Below are experts of layer 3 (counted from 0) of a mixture-of-experts language model. Rows are named gate (a neuron's input weights, with its number), up (a neuron's input weights, with its number), down (a neuron's output weights, with its number) and show model dimensions 64-127. Each number is 200 + 20 x the weight over its row's rms, rounded and kept within 0 to 999.
Before each expert's rows: "comes before" lists some tokens at least twice as common just after its tokens as in all text. This comes from a sample of Wikipedia text that the model never trained on. Tokens count by the router's weight.

# expert 2
comes before: "s", " of", ",", ".", " and", " in"
gate0,188,188,209,224,189,206,188,199,221,220,201,229,188,206,218,196,217,192,203,180,139,166,207,181,168,172,211,219,180,184,180,247,215,196,216,200,226,200,196,189,190,180,187,211,190,214,198,203,211,233,241,222,192,192,200,169,234,180,228,195,196,208,178,190
up0,206,221,204,191,199,177,198,216,179,185,169,251,213,219,193,200,235,215,172,205,212,208,181,217,217,181,197,139,172,208,232,171,239,225,193,188,200,198,211,193,183,199,223,169,224,187,198,208,192,199,195,188,202,192,193,194,177,195,207,209,236,203,243,204
down0,188,187,193,207,182,196,197,206,180,190,205,215,193,204,198,200,216,230,159,220,205,197,207,182,220,196,196,203,188,245,218,223,168,164,177,218,192,198,181,171,224,216,216,192,206,205,196,207,188,208,200,195,172,202,213,191,193,159,176,189,208,204,203,216

# expert 59
comes before: "==", "\n", " ==", ":", "===", " career"
gate0,185,161,208,154,187,211,181,206,168,217,215,195,183,206,183,183,206,208,196,192,239,204,167,183,196,211,193,217,187,199,236,195,207,144,211,201,216,200,192,166,174,203,212,234,178,210,168,202,208,223,179,192,221,208,211,212,166,206,174,224,175,196,159,198
up0,202,191,187,211,210,177,195,189,189,205,201,208,208,212,167,198,223,170,195,156,205,180,143,199,146,211,226,195,218,199,241,151,210,133,200,170,184,200,197,209,184,216,183,213,199,183,197,219,188,197,200,199,194,204,198,210,199,213,187,191,188,203,182,162
down0,192,213,153,210,225,217,202,216,205,224,225,209,220,192,198,196,174,187,164,189,158,211,208,201,204,206,197,193,195,205,227,238,195,245,188,180,224,160,206,189,220,204,197,229,204,142,191,215,240,219,213,218,201,240,172,205,221,198,233,194,195,225,225,226

# expert 36
comes before: " of", ",", ".", " and", " in", " ("
gate0,252,211,167,172,200,165,242,221,212,184,227,246,187,196,205,180,231,209,239,190,180,173,204,227,171,188,243,181,196,196,196,204,222,209,215,195,176,219,206,183,183,176,207,208,214,241,189,201,208,198,161,211,191,189,198,210,191,203,188,202,215,219,166,242
up0,215,205,191,214,224,195,189,160,179,190,183,208,218,187,226,179,224,193,236,149,171,175,216,204,197,200,211,201,189,185,168,157,192,199,201,169,216,210,191,173,166,200,156,228,202,181,240,198,177,220,184,197,190,175,217,214,212,197,223,197,164,184,175,190
down0,249,210,209,183,205,221,176,218,207,175,177,192,142,179,194,157,223,201,226,160,214,235,185,202,176,187,211,189,189,200,218,205,203,222,222,202,178,188,224,200,201,203,194,184,199,236,225,186,192,198,207,195,188,213,189,209,175,213,184,190,183,196,179,210

# expert 6
comes before: "s", "\"", " and", "t", " degree", "ly"
gate0,170,212,174,226,207,178,185,167,230,218,174,208,178,192,185,217,183,187,257,219,191,202,221,219,185,175,207,205,189,213,171,215,176,243,255,191,217,210,211,186,197,202,202,177,194,192,163,195,209,192,214,231,191,207,184,217,179,185,213,165,192,192,195,198
up0,240,213,222,206,183,236,224,222,170,175,219,194,184,203,202,192,197,217,148,199,222,203,198,203,190,227,206,185,204,228,229,209,247,189,165,186,200,212,172,190,205,202,196,206,216,225,215,199,184,219,176,143,211,176,207,167,208,207,204,196,202,211,155,158
down0,231,213,227,164,190,187,218,165,205,225,176,191,242,207,205,197,184,217,166,183,191,201,232,199,184,222,236,215,204,230,172,173,206,196,216,182,230,190,168,185,201,170,177,216,198,256,196,212,229,210,221,203,192,207,235,208,211,191,194,203,185,230,205,199

# expert 57
comes before: " a", " the", " to", " been", " be", " as"
gate0,195,198,188,138,188,213,186,234,224,204,171,182,176,202,227,180,205,197,207,208,200,207,177,196,201,214,212,212,193,218,170,231,190,225,151,211,190,183,172,163,188,238,195,237,170,206,202,194,197,220,211,161,192,215,201,194,186,209,192,212,201,182,183,201
up0,201,189,227,227,192,222,187,207,229,191,178,188,203,197,191,193,184,205,233,188,242,227,221,223,217,195,215,206,228,194,210,162,192,185,193,195,198,219,197,173,223,152,205,200,190,215,192,207,211,216,217,179,223,203,228,187,197,214,172,219,171,176,227,249
down0,230,175,209,174,195,176,160,239,204,212,227,209,230,164,184,228,197,195,198,199,200,217,214,187,208,200,181,184,187,198,212,222,202,141,188,204,194,209,255,198,205,208,235,232,193,205,211,200,220,211,207,203,194,218,188,193,180,205,192,210,211,230,232,164

# expert 46
comes before: " the", " he", " of", " to", ",", " it"
gate0,133,221,221,190,182,208,184,194,181,203,192,185,201,208,179,205,220,224,226,164,185,204,210,196,168,159,202,169,227,220,198,209,221,235,220,232,228,196,202,178,200,212,187,184,171,206,195,197,197,165,143,224,199,200,209,181,175,210,201,187,167,162,198,165
up0,258,186,198,180,233,224,220,203,197,195,239,158,197,173,207,218,195,196,201,202,209,192,199,213,217,204,214,185,180,194,206,182,204,182,214,186,176,162,192,229,212,155,199,212,204,201,198,210,176,233,180,165,208,199,198,197,234,205,189,208,222,230,206,239
down0,186,223,156,178,218,186,171,200,217,202,205,204,206,182,233,210,228,200,238,213,254,200,215,166,170,213,192,206,194,192,186,192,199,203,213,196,197,207,174,198,206,181,192,200,223,216,206,242,171,176,232,183,214,163,206,187,222,179,210,237,190,174,167,216

# expert 66
comes before: " ", " |", "\n", "0", " +", " —"
gate0,184,244,186,221,209,208,219,192,193,229,192,235,212,196,205,196,195,165,169,210,203,238,183,206,196,211,182,220,220,199,221,169,206,240,175,214,209,227,222,182,201,182,176,168,214,191,221,196,206,161,217,201,199,208,191,216,175,202,205,178,224,198,205,185
up0,203,237,193,245,194,210,241,142,216,222,178,212,203,199,212,224,205,170,191,221,253,233,195,207,216,215,166,212,230,185,206,184,205,218,177,206,174,220,213,184,165,186,191,162,249,198,209,213,219,169,205,187,194,196,209,217,192,214,202,184,238,242,234,236
down0,212,184,222,210,195,168,160,214,202,181,185,215,242,179,165,202,222,167,198,206,133,172,193,222,204,221,219,222,194,188,209,217,201,202,237,190,188,195,198,185,183,174,188,197,206,176,195,170,197,183,217,220,197,199,171,201,201,204,193,160,212,208,207,205

# expert 49
comes before: "\n", "0", "9", "==", "8", "="
gate0,171,227,230,197,197,210,204,187,213,174,179,240,195,196,205,181,205,204,205,234,214,179,185,206,204,213,226,228,204,222,190,176,181,239,177,217,212,202,199,193,194,169,216,205,218,163,184,210,204,245,191,167,239,180,180,192,180,227,194,204,196,226,215,194
up0,197,198,209,231,175,210,214,180,208,197,180,224,206,200,221,162,199,167,192,213,172,180,150,201,192,200,210,247,223,218,175,184,185,201,196,213,212,169,203,185,188,185,199,172,211,176,194,204,185,227,197,162,224,188,178,205,194,228,210,190,190,241,222,186
down0,183,159,186,144,204,186,232,165,208,202,184,201,214,187,214,183,177,228,197,207,212,207,198,169,216,200,236,216,228,195,247,196,178,171,206,197,205,178,174,191,185,154,213,207,202,207,194,222,213,183,161,180,188,162,213,181,203,238,215,207,183,203,223,184

# expert 75
comes before: " to", " the", " by", " in", " a", " that"
gate0,221,187,173,188,200,218,223,204,191,196,205,197,200,182,211,233,187,226,217,219,200,203,192,220,243,189,217,181,189,204,176,181,206,200,174,194,180,207,214,221,190,191,181,179,183,177,186,194,206,190,214,151,194,188,205,187,186,183,185,184,224,210,233,196
up0,212,191,171,153,193,198,193,195,230,211,176,222,203,215,190,204,189,199,187,185,203,197,183,210,197,173,185,194,220,201,189,193,177,212,211,219,209,198,227,249,192,211,195,180,157,173,204,200,216,209,173,211,202,205,212,211,191,180,176,183,221,195,215,235
down0,198,222,181,210,217,220,192,193,216,197,204,202,224,207,196,226,207,216,222,191,240,187,220,219,201,182,261,190,216,176,213,215,177,213,188,154,200,198,202,144,195,186,209,178,192,252,177,189,212,200,236,160,202,208,190,219,229,215,222,212,185,196,189,190

# expert 64
comes before: "1", "2", "3", "4", "5", "6"
gate0,188,184,174,192,201,226,199,203,186,185,193,173,203,203,216,183,194,160,178,189,204,207,219,188,175,218,184,236,192,180,197,236,214,204,204,189,198,204,183,209,207,189,219,182,215,213,215,221,207,220,215,183,164,210,184,198,214,194,215,195,180,157,203,236
up0,203,188,200,161,205,199,155,205,208,229,195,198,210,175,165,201,200,225,203,200,193,194,204,226,191,195,208,203,209,194,211,191,197,213,199,211,203,207,191,147,210,190,189,240,209,156,201,190,191,195,221,200,214,193,206,205,200,202,175,166,208,211,149,208
down0,203,211,191,215,213,254,198,205,179,191,201,200,193,214,203,196,202,216,177,180,118,204,185,228,175,197,207,215,235,206,223,189,224,181,231,195,211,216,203,212,216,189,196,202,158,188,221,159,181,211,184,191,215,217,199,214,217,191,168,159,231,164,207,180

# expert 74
comes before: " the", " a", " his", " their", " its", " her"
gate0,207,159,216,168,228,178,198,168,178,220,193,169,210,200,192,234,191,194,193,180,222,203,218,196,211,206,214,209,205,190,199,221,216,204,240,183,220,190,191,229,203,238,180,215,246,207,216,203,201,203,192,185,186,202,211,176,199,184,204,231,203,175,156,211
up0,191,199,188,265,186,182,178,202,190,215,191,223,185,187,209,231,203,192,248,216,188,199,214,195,207,202,209,180,197,187,189,197,196,206,242,193,202,187,209,214,239,233,190,189,179,196,210,190,197,204,207,192,207,177,187,206,196,217,218,198,211,177,226,187
down0,243,185,170,203,196,223,162,198,193,219,209,212,212,195,186,204,221,252,204,183,240,204,230,222,189,171,171,193,185,188,200,193,223,161,199,230,179,218,210,213,230,202,195,213,198,188,195,207,233,217,208,205,183,193,215,221,172,184,189,197,188,170,202,217

# expert 65
comes before: " a", " to", " the", " in", " not", " been"
gate0,229,232,200,186,199,142,210,223,220,177,177,224,217,182,223,226,209,194,204,229,216,197,262,185,169,152,173,210,174,207,223,173,234,169,191,203,265,208,215,167,216,198,217,186,212,224,195,209,199,203,201,184,166,197,203,220,192,199,199,225,183,199,175,196
up0,181,163,179,197,204,216,183,199,183,214,187,182,204,206,197,200,211,194,189,179,195,204,193,220,194,227,206,176,183,217,152,198,198,179,210,182,174,212,190,214,192,188,190,214,224,151,209,198,205,209,180,195,240,220,172,190,179,202,206,171,187,200,161,201
down0,190,186,190,204,199,184,201,167,223,206,188,205,205,222,182,191,203,214,203,226,179,187,178,169,178,192,205,216,199,196,229,225,202,230,199,194,206,217,200,208,175,188,190,195,196,201,206,231,195,204,226,166,200,186,199,211,218,177,258,195,158,187,172,208

# expert 53
comes before: " ", " |", "1", "2", "–", "3"
gate0,196,240,219,188,202,184,165,170,197,197,197,187,201,184,208,252,201,177,201,174,210,198,215,201,192,151,206,181,196,207,205,197,186,197,219,202,196,184,181,188,209,198,200,181,222,244,187,209,195,212,182,201,211,182,190,176,218,202,224,206,224,215,193,211
up0,194,166,199,158,190,164,170,213,200,189,208,226,209,213,179,253,223,181,218,195,149,206,203,187,183,198,185,217,210,176,217,186,209,195,203,216,206,178,217,182,197,189,212,176,238,203,198,185,204,210,180,203,183,218,221,182,215,187,198,205,187,191,185,190
down0,193,173,238,218,148,184,193,215,218,198,193,206,196,196,169,203,188,193,253,201,174,189,171,207,225,210,211,241,175,199,209,211,219,217,186,217,179,218,193,234,185,168,243,198,198,171,224,188,204,201,204,215,175,212,204,192,156,203,190,205,180,196,185,235

# expert 41
comes before: " of", "ly", " than", " to", " in", " for"
gate0,164,190,191,177,213,207,200,227,181,215,208,173,241,205,207,199,195,187,231,184,198,214,212,196,181,219,193,194,186,211,178,157,205,169,199,185,209,204,184,210,215,185,188,182,190,185,201,223,173,218,201,247,224,183,211,242,216,210,206,199,168,201,171,211
up0,207,172,200,224,225,194,173,204,207,214,182,213,212,204,203,194,214,172,201,166,223,192,183,193,201,232,202,187,213,205,187,177,199,208,211,198,249,193,214,193,224,156,210,193,185,228,182,212,214,200,220,216,185,195,169,164,199,183,217,237,222,204,243,183
down0,173,192,172,199,172,201,186,231,189,171,194,223,179,180,216,208,201,159,201,212,222,187,231,228,199,206,197,200,217,210,197,164,196,194,183,204,186,206,232,197,193,179,193,197,260,197,218,196,217,186,198,174,203,203,202,190,227,231,221,211,219,178,193,180

# expert 18
comes before: "|", "-", "'", " States", " was", "N"
gate0,195,161,210,179,194,168,168,151,183,216,212,188,198,172,207,189,181,220,204,155,235,179,215,206,160,174,189,197,184,199,207,195,209,182,206,199,230,210,196,198,202,189,209,188,191,212,220,199,181,156,201,195,194,213,217,178,195,224,233,166,215,222,188,228
up0,196,181,177,155,179,235,212,168,218,208,199,193,215,215,164,194,205,157,207,231,183,177,224,185,225,224,208,205,211,215,167,224,190,238,179,206,159,185,187,205,219,208,194,178,228,194,182,192,205,233,195,175,204,201,183,219,168,194,212,153,176,174,180,192
down0,177,194,217,176,239,189,196,192,202,227,195,221,205,228,223,194,205,160,223,179,188,170,194,180,203,225,204,180,193,183,156,200,174,224,219,196,194,196,177,206,194,185,194,173,229,173,183,251,218,158,177,184,221,212,187,240,213,186,220,235,221,213,213,170

# expert 52
comes before: " |", " ", " (", ")", "%", " m"
gate0,167,233,191,187,216,175,197,208,208,176,245,212,208,193,193,213,200,204,166,174,217,191,215,193,173,219,232,175,160,194,216,189,188,201,198,184,224,211,224,186,196,199,220,208,189,197,213,185,206,193,190,201,220,204,202,182,198,193,251,176,231,180,215,213
up0,181,210,188,198,207,201,182,181,176,219,163,214,176,201,212,202,186,180,223,220,238,214,158,219,227,170,207,195,248,202,202,195,195,211,212,214,193,177,212,195,192,218,211,202,224,201,205,191,197,190,211,176,159,211,190,212,241,203,150,209,184,187,215,185
down0,218,173,194,164,207,205,210,208,195,203,196,197,172,190,182,185,166,181,184,217,218,177,234,180,205,214,207,209,233,208,189,204,209,191,197,213,226,219,189,164,156,189,204,253,192,214,229,188,194,226,182,154,188,217,222,158,180,197,143,198,217,179,205,217

# expert 11
comes before: "1", "2", "3", "en", "source", "mo"
gate0,229,178,192,195,205,205,235,214,218,231,188,174,181,215,217,222,189,207,169,222,193,203,213,202,226,237,200,219,189,199,207,200,184,174,205,217,200,183,191,150,179,190,207,174,186,201,204,187,175,189,229,158,170,193,244,204,212,191,187,205,196,208,165,176
up0,197,228,211,225,211,190,183,198,218,191,207,236,204,208,193,227,220,197,224,197,183,212,207,194,169,202,166,226,180,183,216,191,220,224,230,218,195,203,212,219,236,197,174,189,155,181,205,193,193,201,180,199,218,205,184,181,214,213,204,214,185,196,233,154
down0,195,180,172,210,204,224,198,212,198,245,193,213,200,197,181,194,218,178,204,182,211,185,188,177,193,187,178,215,197,206,214,241,204,186,200,197,210,210,198,206,201,198,195,208,181,207,205,208,201,214,203,221,258,204,215,203,219,174,153,233,192,167,203,200

# expert 38
comes before: ".", ",", " and", " of", " in", " for"
gate0,157,155,215,176,187,210,215,205,203,200,195,190,191,177,180,176,189,175,208,223,252,200,208,212,211,213,208,226,225,199,184,206,202,186,220,196,172,190,207,138,176,240,202,171,207,184,204,213,178,225,225,210,187,219,203,196,193,191,186,204,166,191,213,191
up0,214,230,204,220,194,215,209,199,181,197,207,215,194,229,211,190,176,226,180,181,178,197,221,189,201,189,208,215,201,198,195,192,209,218,188,233,191,220,199,219,226,203,206,212,223,227,190,211,201,185,210,173,222,207,195,225,247,204,200,166,201,206,207,229
down0,177,206,185,246,227,189,202,168,220,188,177,176,200,223,219,248,196,141,204,189,206,200,183,198,228,175,229,181,175,204,209,231,164,227,183,218,184,174,198,246,179,206,178,199,193,192,237,211,190,188,189,209,216,213,198,170,192,215,180,177,215,195,191,204

# expert 37
comes before: " the", " ", " a", " his", " an", " its"
gate0,288,168,215,178,197,175,199,207,218,200,203,224,232,204,190,184,196,202,195,188,196,187,161,183,208,199,205,208,207,203,207,174,191,183,180,204,180,217,190,197,207,165,194,201,237,191,217,207,231,191,170,174,184,188,209,201,202,154,181,212,235,168,223,199
up0,226,223,212,201,197,191,202,189,218,206,206,194,233,205,200,210,205,220,181,189,176,204,203,186,221,207,236,200,192,199,229,239,209,214,214,205,202,166,195,172,201,180,198,210,237,148,213,210,199,178,175,235,201,192,157,224,208,187,206,204,219,164,160,186
down0,191,191,224,194,210,195,204,213,213,205,226,213,204,202,206,187,190,235,174,221,182,183,176,223,189,189,198,228,161,191,222,215,165,172,225,186,207,202,234,221,196,206,195,214,216,212,193,228,214,203,200,198,219,212,197,205,187,175,227,174,217,202,175,198

# expert 28
comes before: "\n", " The", " In", " He", " It", " This"
gate0,186,261,216,222,196,195,213,213,216,205,176,204,201,199,167,219,186,208,187,198,198,195,221,228,212,210,201,222,216,177,191,161,202,183,199,199,190,208,205,158,180,205,197,218,160,243,187,174,205,235,206,233,228,185,187,203,207,224,223,190,272,202,258,186
up0,202,179,209,219,188,194,175,197,188,180,212,200,211,201,215,182,226,201,198,201,174,200,161,171,184,153,195,184,200,224,196,221,193,231,179,197,193,210,182,243,197,200,203,216,235,171,184,206,192,184,189,153,201,205,197,215,199,189,172,208,158,201,177,195
down0,197,214,189,207,202,194,191,200,208,216,198,203,173,195,213,149,206,212,193,191,164,159,181,202,210,220,180,222,173,180,214,207,190,177,170,186,198,172,185,187,178,181,191,214,174,206,181,186,201,170,221,213,208,200,206,217,209,235,211,223,223,178,175,214

# expert 69
comes before: " the", " a", " his", " their", " an", " her"
gate0,173,201,165,200,215,190,207,210,205,163,206,198,170,179,205,179,219,200,174,210,180,138,168,196,199,185,256,220,184,207,215,234,176,154,215,179,192,205,192,206,189,235,214,226,211,180,214,217,200,196,208,238,192,205,209,227,231,218,202,208,236,183,213,213
up0,196,246,203,197,196,198,260,197,195,164,243,191,178,185,185,152,223,197,236,185,178,203,171,205,201,163,247,185,187,201,223,191,196,197,214,196,197,230,207,220,186,207,211,224,223,226,212,200,201,222,213,226,187,218,200,217,215,196,178,189,210,198,232,199
down0,158,191,222,246,227,240,206,210,198,187,207,193,202,244,196,187,179,201,186,211,159,244,210,163,188,211,169,191,224,200,214,199,150,213,167,195,268,207,197,195,191,209,181,210,225,190,204,216,208,175,158,208,172,235,206,192,235,187,203,189,198,213,176,193

# expert 43
comes before: " ", "-", "\n", " W", " Nominated", " L"
gate0,238,190,168,224,179,208,166,205,222,205,206,205,203,181,175,227,186,172,184,210,212,204,193,231,172,215,197,209,209,210,216,224,204,189,176,188,194,207,210,215,251,205,182,228,178,201,191,173,213,182,221,181,225,186,198,175,170,175,206,176,239,202,222,212
up0,186,174,191,212,215,184,179,198,191,196,188,179,179,198,213,218,200,211,235,198,212,206,187,227,194,241,177,213,209,191,200,243,197,194,220,214,220,212,196,191,222,181,183,176,201,193,223,205,206,184,192,178,188,201,193,173,189,204,209,196,230,172,198,214
down0,187,184,214,189,188,203,202,200,226,195,200,179,211,215,191,190,213,229,176,209,198,209,205,196,195,173,224,192,176,210,203,211,179,192,179,210,208,204,172,182,158,196,203,184,192,189,156,186,202,193,169,231,206,161,214,197,229,194,211,190,186,202,210,204

# expert 10
comes before: " ", " \"", " Total", " List", " A", " Preced"
gate0,215,203,235,209,198,178,186,206,203,204,200,146,183,189,187,195,205,168,232,201,187,242,209,204,213,219,169,201,184,189,211,156,210,222,204,205,205,202,176,200,227,175,182,200,184,188,190,207,183,190,213,202,207,184,222,257,195,209,194,208,211,187,188,233
up0,194,221,211,217,203,196,203,215,213,204,199,164,180,204,180,192,218,217,222,232,194,235,211,197,182,190,206,217,202,185,184,189,235,248,208,199,215,201,191,211,217,177,177,200,171,184,215,210,191,199,194,179,195,191,187,220,181,174,201,213,200,200,194,226
down0,188,206,208,149,212,238,215,226,191,206,207,190,187,197,230,232,244,189,195,225,168,212,208,194,202,190,216,183,206,204,208,203,195,219,170,152,182,179,213,215,216,232,195,189,182,181,200,215,214,200,218,220,200,193,183,184,195,225,198,200,204,221,193,204

# expert 68
comes before: "==", "The", "===", "In", "|", "\n"
gate0,211,189,219,162,206,197,170,169,220,203,179,221,204,186,212,211,192,166,198,178,215,208,185,186,188,213,173,156,216,228,224,192,197,171,208,210,211,205,212,200,194,155,225,191,209,203,197,208,195,193,214,194,190,194,204,216,186,236,224,183,182,190,184,212
up0,189,230,192,252,191,241,216,222,183,186,185,204,202,216,201,206,214,208,188,250,207,202,183,192,191,182,220,208,180,167,175,217,201,223,195,169,191,167,214,199,210,248,169,200,224,192,208,193,200,172,223,181,225,190,206,164,210,171,215,189,206,200,154,174
down0,199,231,181,205,203,221,211,241,192,229,200,190,170,222,210,198,252,203,217,220,202,197,202,215,171,181,168,226,204,242,205,202,200,214,173,174,210,227,227,216,161,192,214,180,194,206,153,195,231,189,201,175,197,222,216,206,212,198,192,202,200,193,231,177

# expert 9
comes before: "|", " |", "\n", "1", "-", "2"
gate0,206,227,206,208,200,225,219,172,197,239,219,196,197,177,190,174,173,171,210,182,178,193,201,197,148,225,196,230,200,192,202,160,200,221,208,176,200,191,203,217,186,208,160,177,226,212,196,210,197,194,197,199,185,212,211,185,196,214,187,206,154,216,212,249
up0,194,191,233,261,211,229,189,155,211,216,197,203,202,183,209,187,183,157,194,196,227,173,217,196,190,222,182,202,193,202,194,173,207,204,227,198,187,193,184,202,146,212,170,203,203,214,203,203,197,199,208,194,214,195,205,206,197,183,181,214,166,190,201,200
down0,225,229,194,222,235,213,186,187,185,210,230,179,201,202,206,196,157,194,190,221,185,176,201,182,203,241,210,223,205,214,185,182,232,179,238,200,190,203,207,202,214,201,198,216,206,226,207,198,219,189,181,195,190,209,245,218,193,171,242,212,193,202,187,203